python train.py --n_layer=9 --d_model=512 --n_experts=32 --experts_per_token=2 --d_expert=384 --d_shared_expert=0 --activation="tanh_gelu" --moe_layers=[0, 2, 4, 6, 8] --router_score="sigmoid" --normalize_top_k=true --routed_scale=1.0 --balance_loss=0.000167 --balance_bias=true --n_groups=8 --groups_per_token=3 --init_std_router=0.0372 --lr_router=0.000302 --n_head=8 --n_kv_head=8 --head_dim=64 --vocab_size=27345 --norm="layernorm" --norm_place="pre" --norm_eps=1e-05 --positions="learned" --qk_norm=false --attn_scale=0.125 --tie_embeddings=true --parallel_block=false --extras=["capped logits"] --init="normal" --init_std_qkv=0.0337 --init_std_o=0.0337 --init_std_up=0.0337 --init_std_down=0.0 --optimizer="adamw" --lr=0.00046 --lr_mult_qkv=0.5 --beta1=0.9 --beta2=0.99 --lr_head=0.00872 --grad_clip=1.0 --warmup_steps=224 --schedule="cos" --final_lr_fraction=0.1 --batch_tokens=65536 --seq_len=384 --doc_mask=true --train_tokens=462600000 --steps=7059 --dataset="wikipedia_en"
Below are experts of layer 6 (counted from 0) of a mixture-of-experts language model. Rows are named router (the router's row for the expert), up (a neuron's input weights, with its number), down (a neuron's output weights, with its number) and show model dimensions 256-383. Each number is 500 + 40 x the weight over its row's rms, rounded and kept within 0 to 999. Numbers have three digits each.
After each expert's rows: "comes after" lists some tokens at least twice as common just before its tokens as in all text. This comes from a sample of Wikipedia text that the model never trained on. Tokens count by the router's weight.

# expert 13
router:578515575467470522545415563485539451517464496489498544591445453525487461493481482505473493442519556472530501491489494500535500481480506460523481554452515484466502507477501472519501535466490505479436460514617460545536490524548423471472581469485507466578552493501532526520489472536464473494507506476537561542463556542515502575498598551484439586507495526476418511459484500529538434517583
up0:468570533520507487563496446517482465519514508464492471576536461489511467492502512447522466503511503498508519548515499511466543482464491486543455458461507476534422460476474473479517508435549502503538476507446450539464517455514525512445482453583532492517537509493477545462561482526439482448500545479497540538491533560532529509445501411485489577540521583507504470567403509511539510464574
down0:566504489492534578460551434477534593511494508529482509515479528473532485517438500508496479452505480503501517555470501531485533506562472591530475534547555532544452531514459487468510562534474502493483506530517530465551539489512473549518481519465477483488469509540462514497493502519431533563515469512535478434509506440585572553547404533469486554501490504523489546494550482501478542540518
up1:442575614453487480484575534516513484483508500551560422500559467464508626484442506469400427461439497484530447537449475534499415387483485463530519496455479497474470525512479516540513553483492500536507525503505530449590535514503437410507460496510566522531584495530453523466472544627570528480492488546482512560507475520470555504546515527502484570503410576506461461469475483517454491557515
down1:554511413523509442504457402584508471516449516456540562542493484524470508568521474513526456517528500495530517620480556524448511478536535535473519534507526494508498502523514455495455461501475432497495545461541539442363470463464505511516507508487514436521505496474497601578524477510530537503511544502598546484498511580517405522456416504502524457502528457496491462487454481511431473451587
up2:534509520492486488544449536472440579512412489522502555493524491530462494571458541469479573515470549507482448451472480447564467570540506504412481447456430508507483449553489423480483532451532450531513526504506527534528444599575500493448485516485550437465497518477532457496477485461508473529510514560536471524413557489492521475471504479508489500526476492515448459519444516517511480553488
down2:467501520558444472523431431471514511565525420543467515521452552495522515556524551538477424479511515485519442551437548548521497497486492535512553490449504411531548539479503487573509450487615516436509493459485516525595447560485492542503583504497511460558509509500523517468548446485533528546477533466480490464511489462499500467470458494518530489451508477498528456490453538426557485524477
up3:473528544412493515481477480570545487491436541500510557484512528464522493559476443517501509508447456558497486510522537485512466471534464573466546547510543455507513542572423416501502524506526508451549432487543493481472516575508446460472457531540543462554562516520446502544482484568453532518526516506494594441481522535531496522444479533500488463546511473489506418534491483528512530456470
down3:521411465496495478492500400531483454510493472522460531522500420452481457566524488519441459434457549491506517639496478440474480487551510502508449494558499448460528533609550533525491495484542442493457531466531491567469528483497529521546503418528498483483500501526536478558486488525515496439517514541539504482495511511582462488526414508482423472484471506552493538514521521534469462486434
up4:531520525534490564530495514597524592521490466515541495507553512447539494481452592512467461469510542487563433486478467540439454427518486507468523532481489491504556522477511445557482514473508503490531475505531500459510518530454463478511474569552459424503485469486461526453538542471515573510498462467490508503510508528433547485500469512504480475447484543455454378422412466420430527468475
down4:501564462459479529508488477440483495505578489575496508513448534490520490517431457496471491476427588554524502538481526548528510412441492484557447549477520427474588530503498419522565495516474580470568505555528470431442527486502518475540495528485493459569525486447460450506552481407555402499519470500529518525460506505518509505539476523454513525522529532495487481466457523450451564485496
comes after: " of", " in", " the", " to", " for", " at"

# expert 14
router:538562517505518519510473581548554515529439528502559509627561438532447489517491536429427437502518544472518499552540487572487516578543478485548462525441459494483467490542488449429514528452577510543483463484559492523437499483478423586457519421513529498528516472592582519561562477497446489487514475470588556470497545477468491555469535497484491506521547500491471489493511513508450538477533
up0:496499510567460423486452545494433571473464475422441512537509557555455597490499522430452491472522417485560518527517505482459448438453487482540540547525530471521544533430468608484484554506479483508527500489597444493480494459510478484509500483454498460526537512461483502464489549494474541438531485541516532510440504603503490506461512439506421493507493576443497497500420453489504528448457
down0:480543542440468486465476497558541561475477470540527550439473507525605541505479476408447437463531528469533433458539612569550536464501496458525508461424435548480480473526511520498517477468579515543475496537443519479484578545494518530458494444497505530557506486505565512514445503469501574439461513510479513452465481485423488431467498528462575503470450491483478540481521506534497475496471
up1:534543518511553529429514515450477494515546438462466536517543484597508539490442481572496514487461413566497507537504415513480538493466520477490542455545549522511515461462442492532456512544523494540522490478483479502498457458558518510497546452431477450587517462408559552575503374491441535424527527508510487528502461512521546498510487474532483421582520535481542526575536491494566454517479
down1:480547618475500441524511439484431522510483551562551547511480526511534505532529406521462513512443528579546476539482443469472485488450521449600490526529472505444498498514414512549526498539479480481496473508482490529543529514447509553464519482531496528566555482523473519502443533466447497592525556501549555480534469446490519507494466530453544502518517587489454514499470540477507476445446
up2:491506474505537519473524537522572466500435527488442526501538532541496511476494506467464495392434524515456497485496445433507501475494492513522520528455517521455504548510505534503483549502486579511473502498576509540490556428611493512467503497415460489487454440421437460532494538503567564478454598514500507528472549582522454508484536541521500551556536530560478468541522555503488594473508
down2:516431531476469468476554577511509468535567474444509519513446428571491572498521434526483483542488467509460530478482422571447494522491517470472471465536436486437484460485562527607466512493509480488493552463501440513519519539492427477492454524481517478539561503478608560545480493460527464484535446478485615492476541432527532548544556493537537451612479462501510580548442467520495525394500
up3:541577485530498586522532477469484480481452501495492446494486475489483454544461492512458473526454496509561452457544474505501486552472565441551499466426471473517530551449483521523489453462543463503483451503501505493445518497452537458481607536568486446503578502475517454514525480470540506465525428492503494518461509559524541569532515351572497462575555472487525541412512483456493459432459
down3:431459448576442512555474547413503520497492451537503503471515500508534495533501443487522473451552480403552549492514511536489530509471513520506596600484347484514519539480523477537462435492493516452481450536471494459478482500460556499494520515443457512558556563439534479511514469473514474484508560518522454490482519512485484526544493522463537597497542485509489405541486503491526483473472
up4:469558493556546477533483482477471517525515492442540428513499525504508420524516474474495528539456504554486529488546445505490450487461430481499507523571486487475494529511578525513484471497480526492536582493516471448548500470526458487513476497518505530534481425483515473587529520448429498506483555482512483561512510544483523533517530453474478508447520487488465489516496521447530479525462
down4:522508431549551458518497480486512554462540531459472484424538485524441458570477554480491510478527565485570508534495521465483462536559432455512479466500486492591502538452529504474532530503477487505422506466511529489528496576444428552440477477470483471501440468585497532637504448469425505431482426460529516603536507474522493530484464475455474505485526505531531464464529526545498498483538
comes after: "\n", " |", " where", ".", " that", " when"

# expert 11
router:520475547468518561513501571528475504575432484494449501525550538531469436579488466479501450541466520509530491466529537480407520458554497504421608450431557462512495485477485460518535492496523478491455438473524483568539427510495476524534438478450521554531501478438505472489540515437529516475539482400492587448494569543457591467551597419458540568533473507473457481458455532508539541518510
up0:518540468486599472476533498543463446538442486467484505570534498474457475477498501524460487460522486488451447449501489530439448483491523457503486524434485514549520515510505546524500520504504462550531526434516372425495553481475484447530512460499459443531490446461524461523441463544486509435500502478518524453582454489481528473477492505495462476555531487463493516476534504493564443520486
down0:428530504462516452521447664510574429546530485546480524435501417592475521514506543424466408473505488513455483428519521507502495500420490502494495479587521463547514504521480543501555509476489457506453553480469533494592449502527535566532491468493535495399513500489446523586507521565493524490529469538585540450484465554484560530535561509454521554499529461559519471504519529463441498474536
up1:541383551449556532488542530486548498504475510490505483520528471514522485547502523456516524471406460506518477482531554513493443516443562468490481507428462564508480506466517504526508499479514391407476448515508505421537559494435440514470467504520488477537532564432487511507432515518499529481503506395502534501556523524468499530472547523529495490461570544543508520503495506456423483494525
down1:473541521491454508474478531554506451462527534499547478453512453508539548511516554535425433512546503537434392452577418463469460379502455493542435513525493448482513521492492436553518488520528537527498485447498462483444550547460531528472525516519560518494464451515506524455464480528439524556522479465494499521553576477497543507510516552457483518473504479546507537472507460524493507564588
up2:426548605485486476504442469511555552507453536504519436529531507493479484514511469524533551501474479497451529477494343500468472497490525467526508480538511471477498530495469484564525487499506460487525482486389537463514529546528479501498492512494458455429418442513528493534456481488498487552475520534575501422530513492547451544517529471545534506503500495434418529454476540431451494497490
down2:511591535535574490464555477452564497496522489539534446515457424593467493498450612535496429520508558475498493551447510390521489509476560479505507544470523574517462542577522462503497544516394523534452493522506484498463540457521513482526514434499506519504497470431502491503483465504560537533438528442475505567466497544496518549393532512505489526517529486529513447444451516504495499487515
up3:504493519427475574521549501406502469466546494437534523445508511476586491497536449457436470526429508468527528479466509463466498521549514425537476502483497490561549490580452586559486469517509514441479446480512434453585466541484542512535528503536460533538467478553530531529552446475488516478533493502577485549504512464503543502547456503518407499468494509494486546422576431468484401511535
down3:474489467522455571522480530494495485464491460426526553481555444450568540526442475528515493487516521547466409517554507522490460518509431435524488477531478496514547451461484502498539468441477441482521521523522447551495421558523422455489514440532491553500532530565514437542486613511416540509545571485406468495465517512510491552554475547496481502527524445464602476532492521490551525539504
up4:463547549465491471502537527444519496458532474499542447466501472477557487420493474483442460495457484430503524454423545492481530534520514492477446509418464460526537431447506510507499553524506436483464496544497524535546447545496489502470543479484461574429488570534523532482418492562502527503546525564524405566471558526535498514462573562458493517521540456489458471431473492518514467484405
down4:544502511502496523473552390475475557468502466497505495447456504508482514466480410448519511450474471491542481543426513559487535507577494507458503479560466489605518480465487490450503557516493480525591495432447556450501487453452512477462495559408480487440490492468526463450552456510488500504527521473460465560509456519504463490428509519542542495510453557480514450489491480517449417527482
comes after: "\n", " =", " ==", ".", "===", "=="

# expert 29
router:534553513474533595516506564500581456522524484482480498437514553487471492569512494523449469522493548527418481496543523512541436525441550475567452495528543497457523559571505522461476490512517428462453468469576487464548519514538431467439528479485561471494447570458544445535541376553483578487531469500522540514465533501468534521536576497426504615537498572596474522517565463503486423454502
up0:484471545433504493516451490504499470563482517465413468527498535536491503462541456546473526452535470461565443395457513501488489494507577566422420472424533522496492539513449429557523469493516499483527479505546604530477472515524507540513528500425518482451500517533518495452510475535495563511512539610469518512466478439518517577480509423535542568541452482427481421471481472464521593503485
down0:452606425523449583461469422534451491500515439562427523569486490491464520462471495524587430518442542564535510572498534505481495496500477454486458541456513419512454462457500543513545531544476546539479444534542462533512473476508514602546519506514575492510556549482549557472499539521505518501504569451557534528474470474508559537468430480505544547468490491484442498531557505458490507508578
up1:474535523484521440517443580508449483485515514445537529506519460467492478493534465489439551531515545457546531455535538484505475448497566502458449476476584491531464490538470475559485518516586535443470427483505462514512497499553468498479507448541530561545523473547518524475567423546457527476466470473517487509445508502492542550512486542504503553525488542452477547506476491498562456542579
down1:504514569492470584462526460573430480561470452543487407468517564419509571470480427509470471542424482498498443569550521529575495488539532495469595473438540504515496575409539479470505553466558533577563466417510494531546416442475499516529514460502495499564534431472519488480486531421454487574439535501509444466506450529515472475448507505539490483568505478471478483536489534519499512521551
up2:506511507456513554519437510461534531491530574510496476551486523518454479559475449484528486474449487442539518505494497568511522521517472528484469398537454489557559535529481425525438517462503412567465516468511510518475512517541487541574554493490546471492482496522475467495570504511528530440522452521511502534500564550464504549511513399633475557470539487532520554524489498547497554485500
down2:530491493489509502524493404499474524512480509489439513503413457416583450457573548625454593526522540514456465616488506531500453532506515499545485500463478509475488607494561456532506496552500484497520435548537528492548463492481498513536514511489515508551564458517511435473477532471474591496611423531492582504486554454505528550515421513438475516470562493482554458486461503580533500492545
up3:556520514500429394557548507486438509470496609495475479507510427511463527535478560526500517486416476546620543463514515523573492563489521476473474510444446513557444502459542491577514564507456550524435512557474534410566462464493470570512504502548533505486564550553497446523536531499469513508503537583566551531490476531527591465531496512506510485469496490469535510490476521551510549480475
down3:536497398542527384474454519457546520460492530571539436528547502483500529437449551509453537434451533459567442478458451530435448460500499506445483517511495468501559478538559489501511486479509575492522496484493565469530514508475484468450499512550496488502518483504477440589454477494509493505462549533497521546505549486522527462552519507555496458530515540474486497488552526510528487442467
up4:486474547474518487572496535479513583470502511497496520519570490510519554583468569434411445430501439495473483530513390484458513549523559541521448518507453506567432513499438502543547561593564524496526547509529520530513502454511450481483550496549502464497523468507466439492526491514513467429491430483471508528507433551447578471488534503515500583538492438402497529549556537509524529508550
down4:475470471521506507536511516487545505497501492509513542498451513474538497552511463492561502469534521451515519541490503440528445492433536497544449548495450450447461486465428597500503454493405495433522464517532467552463484422481542599494467522437538516589435500485551493475485413494572483564514480532539450438535480483468549504475478549505525531502458485551473510445539474440456471492452
comes after: "-", "\n", " of", "°", " for", "°N"

# expert 1
router:528537504465495515527513551421506445450480486563519466507560523472512490542510390493430443429526481585520477471528463490510489511534568536494460478442507538501541493449518448537475494466485500461455483587571441558532555551503554492464514473482504483438551498464534520524488495476481512459571522497536448475470553568486505506539557504491483575498543474507483535448527535467539556544549
up0:487598489501535599397420581463522461500479608480511518550506514487450513518479468468457500478499482507584514508527552455486563404484471457632389462450481474478511569467466512466527467487503453484546504567510443440445490505459539500524463481489561516569542431543500522464468487496488600576527482532496579569501539438488506562546524545516489530551500464470533530477460474468518466522571
down0:574467539486504456461506497507479445544556511423456498456527456479438424530434479540554457598505529456546480516571524556528513516471486481503489511508512560488470442487479472515476528406507441459570533503527523547454491457536408478544463391495498488507553490559553556485463579558496492524502500519533484459517513561464447481527538482485466477588498586480482440535532544486484490435499
up1:502499593512511448555479491451457522478451466589506535474456437518495441533406498414528481535487513549548581488478468483485543521483468462480501524408487515541451518479511563543547432562494502503494453489469431585508495608514541527508459507482521470550512529422551491460543512441511492464539494490489466560486563466475497546552535496466461512552473505563463493466567572420528451546561
down1:564498467556497535509393464478499491513459533534573516493504480541517515514447538517455438489437547487467443563500514561534477459506507489520495457530506537515519442556480446504523462529514417517486480498486508487524502504434453529568560543465435506481501484605549412518464535463488490592469558521537521513516491435500590539449536536470519541574527568502543541522542450480499523477560
up2:548469517480547453491507549447549518508554420474485516474496463497473471574542523409461522458455507528493536429469512468494513544478498465472446500446488551513484473481525510573523492496532488474532462511551569530547497505524558451507502490486507527494502556510542504537494505521503488513500480475449559517493540505462532512483513484468566543539440524496515447476442469507571552566490
down2:465430549476507417437491514473545535575535450589503521469508533439533501507500556409486503504523489510490477475433490553454513534477551480621518541517522452557520517545481473494512532546514421442504525502471474494513538506480497504408480541419484481431572445498506438546504494515497518522547465486542531545523454506508482511562509465451511553489469516443495452521538432488419471412511
up3:483490489452525514493524464509500544505441419525510526488484502521504515525503430495469460516498539512522545459471559486483542421523570540481555460423540493515548495466482469509517548505511509389517503497488547518521535456477490493475514493486450472458439447452497501559517553469454497487508484459580563538499542518525500461411505511479497519539480498468504424436479515458515586526541
down3:492474528497510379503492497474490503557476516527458469445473478435547486513547510514501497459476491470429527499477478569458500514532531467525534517533618474599504489521517565506522531451441452476521541516502402584439595488485510491433450453491531524550512554437503424519455487562498475548464525553532467532550521466440484466536512455457498548547521481451476409600544510497507531511506
up4:547474547597497475457507509535516459473521574524492445479480559499457573469466584553393469550511559552518525537479536396455547521500490589458505497536510488429576522541496484524551502499469555487495523488478523534495528501505536400546427439464451482540451536526487430616494471486454556451620513472473553554550504545463555462535501493459581508480454500519476478483488471552526441471543
down4:512526479537536446489472457490457561560435500566494458463445562534557490495479507482505475500536464552529478549495508498550563490476480541519418494483478436505468500533523498528517481550520546451527531419517483527555504518467552449458420491538531548507490435423514429505456531455401452532465447491535571509495565560456470471557450452486485509439582473452485421410461435488501479586559
comes after: " |", "|", " Year", " 1:", " +", " Title"

# expert 2
router:608523607462506486562458557476473490518448565553557489513503476514531526488559445533428456524498487473474511470496507411460509527547547531569432470467530492536480499477470446593565534547509510552482484462461525533559517443463553558510539530506506461528527496522509492531466487579400490517554511527488549524497515473478463522494542515449530518528480535507476485490538480516527491494458
up0:436543491398515465529467538528609475483465446493531561472517433553514526493489485453510536432536491494483513448491519481527530578436528499518481480470533535545531526465567489476384490468486424508558520575486440568482484531552518575544511492430513514442467507485582584478512547512548478474490397464443501472469445584490498510570581552518459432579487548504499526516540462467485516502490
down0:465566565463552520436547549461467509502459526539478528517478453527457502413479454529522520597511504499491561443478560539462426458550525469537564454499532565497498489525433523529489499474465533517545524617473514489501417476463459488484468506524406432450522539540472445500515547550487503506469492524486444469434462413517537461529524566463434412492548531517543499502504563494528500519474
up1:492524507483563536466512524510422497402458455480520434528450460540547582518584471476473495527546508472458497537506539455473482491506529496537480491497481519466523492492567481573551471468531492451474540484534539547535464451542485578548518535497439557494511549474508556503558540471498470505484512485523536495483514528516504530459531497450508471523484546487515489426531483520484528510474
down1:567539488499547481502488347499485533479558498478521476497427502511465463462544481598504553494486527459468478628525526488465480459491439458469501528541510502462529471472580481541505496502491448529499522467479583529569496547523531509512524533526513433491544489528524505432539506475432492539513491500567529555560514473544496525459406465441460463534445561481464549542512526472463424483482
up2:594513542555502508511481515549579469479486437519464541550514446537505448508560532431544491538506452502512521478468476512500499519488532551503400526501450467519494559521515532534494512548469419476424511458509502439445480582493473420553492479420519406478473462535429528518471429533409513514558493475521523554582552442514457521587501505459470508480499486502434475483496568446489516522429
down2:492515500556557476484463486499482500513527493576521467421505454487491483463451476555551536508532482439536543497572482515524523559417448538502507492462578465448563501487515525482485545521449473485534478476516491449421480502537443491478523542493525581514439506490514566496526549526490559467507534514511509523452453498389449471444503490502505442487529500490532464479522514483538525560484
up3:509513547507501523456470462515538453492469436528561439517522554553518507548442460512476529484603470542536505531507483451528488453501470467478522542493433447538495508574458559538511499501477393444513506499500522470491444578460548494494560498518480544527559453531462475556463477511508522533568573470563433454525513520502502496522498413446499461492529506530444472459549439493463501514498
down3:537443510500478537536509475508566513491529467508473494530541489579502510516480489492563532541546522479512430526496498537387489523515395464486539483518528522514480474535484535500536496514535520546510474455512474524510533437557487507519447449505513485505503444511571457458498475451468457526535455484519571541527491549521422486522489489466477507510479437506506538564471529438532523514556
up4:488489473415530585530489486610551486475532557565430459551472493515522435474433528451557545492470504573466547496502514549506474562509492493504540444517522416527515480490525504516416504480505597431519470478564445509553512489543484505446460458605501477461573535519510539528568491462479532564530483506489549448489537467525504532583537411564572471483541490557502546492482404517559485548493
down4:417522489495534495600504578514534452511433469460549497448571518528500501549515498495575503460453484469483524427405573565402531552482528523524503474476558479514596433542550518444438455483519523467541501453541533510476420558418430510478519570483510517387492479516485495462527503464562442586483463446486419499430527443480540485441532511519514442458501567493520511462496506527586469523473
comes after: "\n", " ", " MF", " DF", " 3", " 1"

# expert 8
router:509526520450562529528449512515517565482460549491474498518537479501418462540550484441456463528495546478564476491567515464563455543479585519508462470495483510452529484557486534547518537518580497512514468541469514558573542532533474557579508530547534450505515534522529481489476523421512533441481441454529542492490536491518556508520616440477417513539539447480489457479479469464536476462479
up0:552512476451523520499472495513494505445514542485585540511505434478572503443471451509533536509447539491505470511587493533541512538484615453477462448416509531490505538473444478456523495469526527477484478465542451574545485477478498471505488467481521514531527474542528483459485483484456575435464514562487539548474461556527471458508514520490468601494539498537488554455455431449445478512533
down0:488526523559533539513466547564557532484510526506516548589490465533502543424520474465537560417457504519457541463529474506478447487485538476494525488545519556485432501546527481495554502491460443474465450508518535497527516506532493514544470506550529520524442518518471492477523555435470459513512398529487577502558488470572548463533457586452478511458498542478448518484485458531525548387471
up1:590495504508547507429472463494458410532439539516507477505534452541442537457497567519420534506466521523549490504547429499448580574522507475555477442416505512536515531546475465477485507514507523494499528550588503555530459517540478562479470578529426468502526510498422463528580498411460497433538577438502468564483524460465510528447545444582545520485456521606492527500478535514499511563509
down1:480498513497522450569513483506561517488606494554552521436530462510467479537511491488468480476489489542483519542519488512545478423491578509527492523567478471491532468432438547539515511570422514418544568512578451543478505496426493532476486492504468562476530523501416476558506542491426516513558519476518424456527450591487494420457478501510433403549524437544519517501496447464538526525535
up2:507538475481468522517498504498382555474409454534464473504525480434573537469512490468469545525466492492480480492513542488470501492538520565546448482526506544533535480473511457532514467458593511469499478424537338476509500464528489484533528513529569490486579456473558487531436505526420505500541556470533556494536540535452486524447495442457479577573470463540467463509491490481542546494501
down2:548486472492593451466498438533483561526463456478444426467450468512514482489490437523520517431529478507478563555515512540472470539476486508506507551542543428382514473495547557512568468468522565529438563480498531563536426495576468475531492522554487526463553551496450474502519483448512465519496493539557543495512534473441436463521488442506509452487534480512570510471543556495480517558502
up3:486517421476534556482526522508571496534470462447456527532564507503468500515547459450477478499518545547481522524502523476467484513499511541410501428487457501510466427496479555511481484507513460438504519540506507575494593576490459511523481463434521441511509547511503493565452487468421550443511496502443550448485487502535537446502536534430499614488516532541467511497529425452552473497429
down3:456481443483501557535524571508491494496507563496571521465559463523503467447435550517496485475464496432450471464470489388487521485466551597496529518575487618576500518554492445483471502496456466519506461499506505516510404486498491499494518448485524492511527446524451465437480574438510483483580487536516430410494487462542524509459523530499552452458502508497464454507518554526468458469508
up4:489522476457475525504465528448445445490509528393526481494494543542469513507547475487502496428472454520543540558494535536407558478504508480558485529516558519476583446548552479500449474463462537466462483521469481482562503578466474531525475469400485472469606448473433551516500490473546540525467478433523467523575562553485463593519539508529560494472537495472505541454462474501482527518428
down4:494549511431514524522538510512503520529445444484448518529529481513541515515434425479543443533561492425457490477491524439442485516525530470497565482510506459494457510566514487544558521399457430539515567493496516506553417499493481549526416515459452440519485420487485468508420469466467514516528412507558535493544478467467483505494510482484491523515589490505512444517512511497525486454482
comes after: " |", " 0", " ", " 1", " /", " 2"

# expert 19
router:540495581555517532502469557529458516508483504484516481471510492568421497537484550456438487547527484500541478526492557439436472521445504523490458522498505469455516473480474467443471465498499493478479502526526484493564497512532513511462551429495397444505522594494465485496510496547478490479542481407530503494480438527484546573541539496496488544519444435497487503431513467506532404505527
up0:541477476497507509508499576474511453528511531542568499573595490469539481491471507455471441502470519474513515479494546557458402486559536449465443516481485562522531513570497452566521531482497495446451553468526507529511467464511483605516466519490601448536497488490528441502515493522530541449475451498508485493497436459490492554433464553466477473476403534495487417468495512473447515543450
down0:478470532543491538388526569541435536535527518515605472518518518526477480528502492538485492429539521436448492426508584496482555533465409530449501499502542478496523392538530573496525432474545482434515515486513501440466511474465500496457482437523508567417451513533514515494484499493526495496474510472534446502547461508427450541426520473435560504549486546469500502554424560416513509499482
up1:468422450452445504556449526562513490410425511471521584552549569489523427552557485459493408510434499477548513491476573456509433410504584496508454499508507528503410506531582453533486519531484512537491522483549483563577435476487534500527471582445496482495453499457474495524427483399521470555519467498492489454502477546474495478499544541524507556476516496424487526414481508496449553560448
down1:543551518409462469511465494460437491535520466513471480498449539495468550490536458462475462494452502527499436520517500628532562460441561509524537543440399474517432483442496485492529498532630469502535427560452543584531476479501481525539522475447511547466510467456520548539575496495452535435539568402491440494475471514470520521464472470466581494495445489534465536514501489459518511550469
up2:493515515483538507538509489492539572453487464450571440501530506443570573491503463450488492545458544487536487480468547442462462448493486466522549517542474562442426502568440416534461534501504517449495506351541487518460489477450467437512511484521492557495618504516526493458570499490487488507551445566476526482474589495490501429447515514525507520527515455508480447428502515473521515432560
down2:463435499597495536456480505489497459509495527506446557425465510554528511517549513574518472522514498487501541494443522503417415476474439494529562423471510408489525500462502512552543482473410531515485497522470412476578533494458504413517436477531524429508565516596529449522517524481456454478506409503503477555493540477555487442560462534468477576482499448491536485530446514485378580486486
up3:497500498478500430551538491463547445498482533525496467478567516471542440544542438493446510558456464502546441439485510420511427423533538533550525469563516503503536483525480462482465513589530496446545527473533521474481498502414547438484490560550504531442548483515512483507442463476504559455528499441404503513473534521488473455507519530533502484498463467540476493433477521548570509511430
down3:551460460488500505464541504480507512474424537485454599496542520533468571508525547534501575530456581446544554485490540519478516479487579491510477545541501567482450466477458483428528477521488527571459432598482524565508459507436469484521483487481473389497535534525477423504461590584451502499436470491410446445540458407460513448500526463471495529430460522560489464499451596461481503474509
up4:603465505427513533487561535500538556533488445450484506552466432549560522484529485498548524534520477600582460481555498561483500505494527490603498550471508442477575463525539532443526502473462504480529499475546472470525472551506559537442514487459489477514500542483496474462512441428541460485509495427501467533470567532532490491526472492546494617472475455446525507454502484439474476545506
down4:513526490506436438573481488502437497544484445458503541481459560519428500494537532442457461460467605502485523511492451478491453561500474531441464494515453488535453472420480471479507491450497450572484409521513506558493493512589400479499542538510475527487492553501505420498448429504500485422555538497430489459500522511499492541490541515546563389515523508522455541509468506489557506476530
comes after: " |", "|", "\n", " the", " United", " RC"

# expert 7
router:538480522486539540559454481490531508512522502559505477547508502446503520482569466550466462560490566467555468469524563445480467517471607469544462463491561486453516503524505409519422507401534484561554477539497506505558513521475475488516521501520517459427573541404504493482465521580476491472542425474507519502463492538439556540566476480535510528506538588572467510474535458501556510501534
up0:549526473498517571491499529540510523557472510556508485475493453511420534501440448476519417492538509495561524423475534499544453472541495482500512504465436475481523438545477510541527491450570510503477504489531438513515515599495425487461540526517487423521579473524548546494546493481515528481530504534509457490449513539482614523509543454454452523516452560498515516474516413473502501493511
down0:499549534455400423473526412534534557529489515559481468514648452541572453534506496493468500496480499547481441609568588437493521529546549482519477468503526475509524571454454490512465489469550423467531449475500488475497465528582495502496444449504517489499490454497508531470513416501511496513521490457468535452585461445484502510503374495452465440549522534422508422539528491457467555491460
up1:475541566448519503528519528533509490517536513512541479501507603529512519425501453554467477502463531425502537442524531502446490517496499508531477467453494532524542541538510521498546465523511450447456457513492447539490467478475460472528468531487488488523540470445532524470470463506533540480596444470450658504493500495508523517467514478440445528625457476476472525484477501480500485548484
down1:459456469478429564497530413462500498546472461558471481459522502437483481481548560561429470534531537532465484595534556537482491513529507461556494545492487547503412525526497480453438484505513458576507495508493488435530458473573520571493505474555530435495563449482459539449445531517443501530475602460439599568531533513527517399554418541469471436568499462495479475560546497521516468538543
up2:512536556473506513524476532499569447513505440501500501499502499524471527475571505533480471494481562467499507458517439537477486471525448491555520512512507478573507524517480476563470575497517484496510495538510556577620519492469424539572520539539519379523492464470465531498527460485509478391583515430531476442489536608478499511510526443558461540541511491449474411478513534534434477523471
down2:493591508456465464476387461633597434474512470507552519425575480501421449509502523508472496467474580452511459550479507477507498547562499472577493548480517455510493521438452452518464542495474464518448563494516529482498507515427498529514494475511532463483462507561456472508426450498488538535506428498540519442554459507480530507566494586502526566484517507521472467512547528549482565460466
up3:561495518489549510417520558430511465479566550464462459546521600555487531534438489515455468517523539489488504517531534511472480530532538470478472521497465509499447405501560415543447579455533510503437414428554489536465404530514576525485478424507512509498568501446465498519541524572504439451457526479545521462511389506506472596546512510513502554525480502495479483495475525490489504440390
down3:526473522504470481441447439554535464470467522505503473515527545469508543567494539549481542497494488464521545572564461503545578511448529504533488471565462509475554469529456459498485518468515557465471489455524523547532501526497537529481559421433457531597419526548427452523476465477514502492518588538529489459540524529492482500542469523442506503499527482494542489431501525414500448517582
up4:524589494506520546466483502522503495522525538481529510607510537546498493538549451510417449493479557452476474509506403595503482508527497498485490523422541510516575581515498421482458506490495539608526481548483477554568549490595500456505500412510544448466495474476503512443500477498501528434510532540547494437596548552479508520470559476476487489448505460492475497477553490543479501514464
down4:516551449616481452527418478492458429533460494480515564476538545491494522595453537448458498456476498523477517554505516535524500569463471480546520547509486447508577464529477531420497511534522462468452472517539477476527547477509509530496490464460495490555493562546457508464414493518437462451443411484550582515474456477526488540514437494445562554515514520476483493494521454515579479531565
comes after: " a", " an", " as", " is", " and", " with"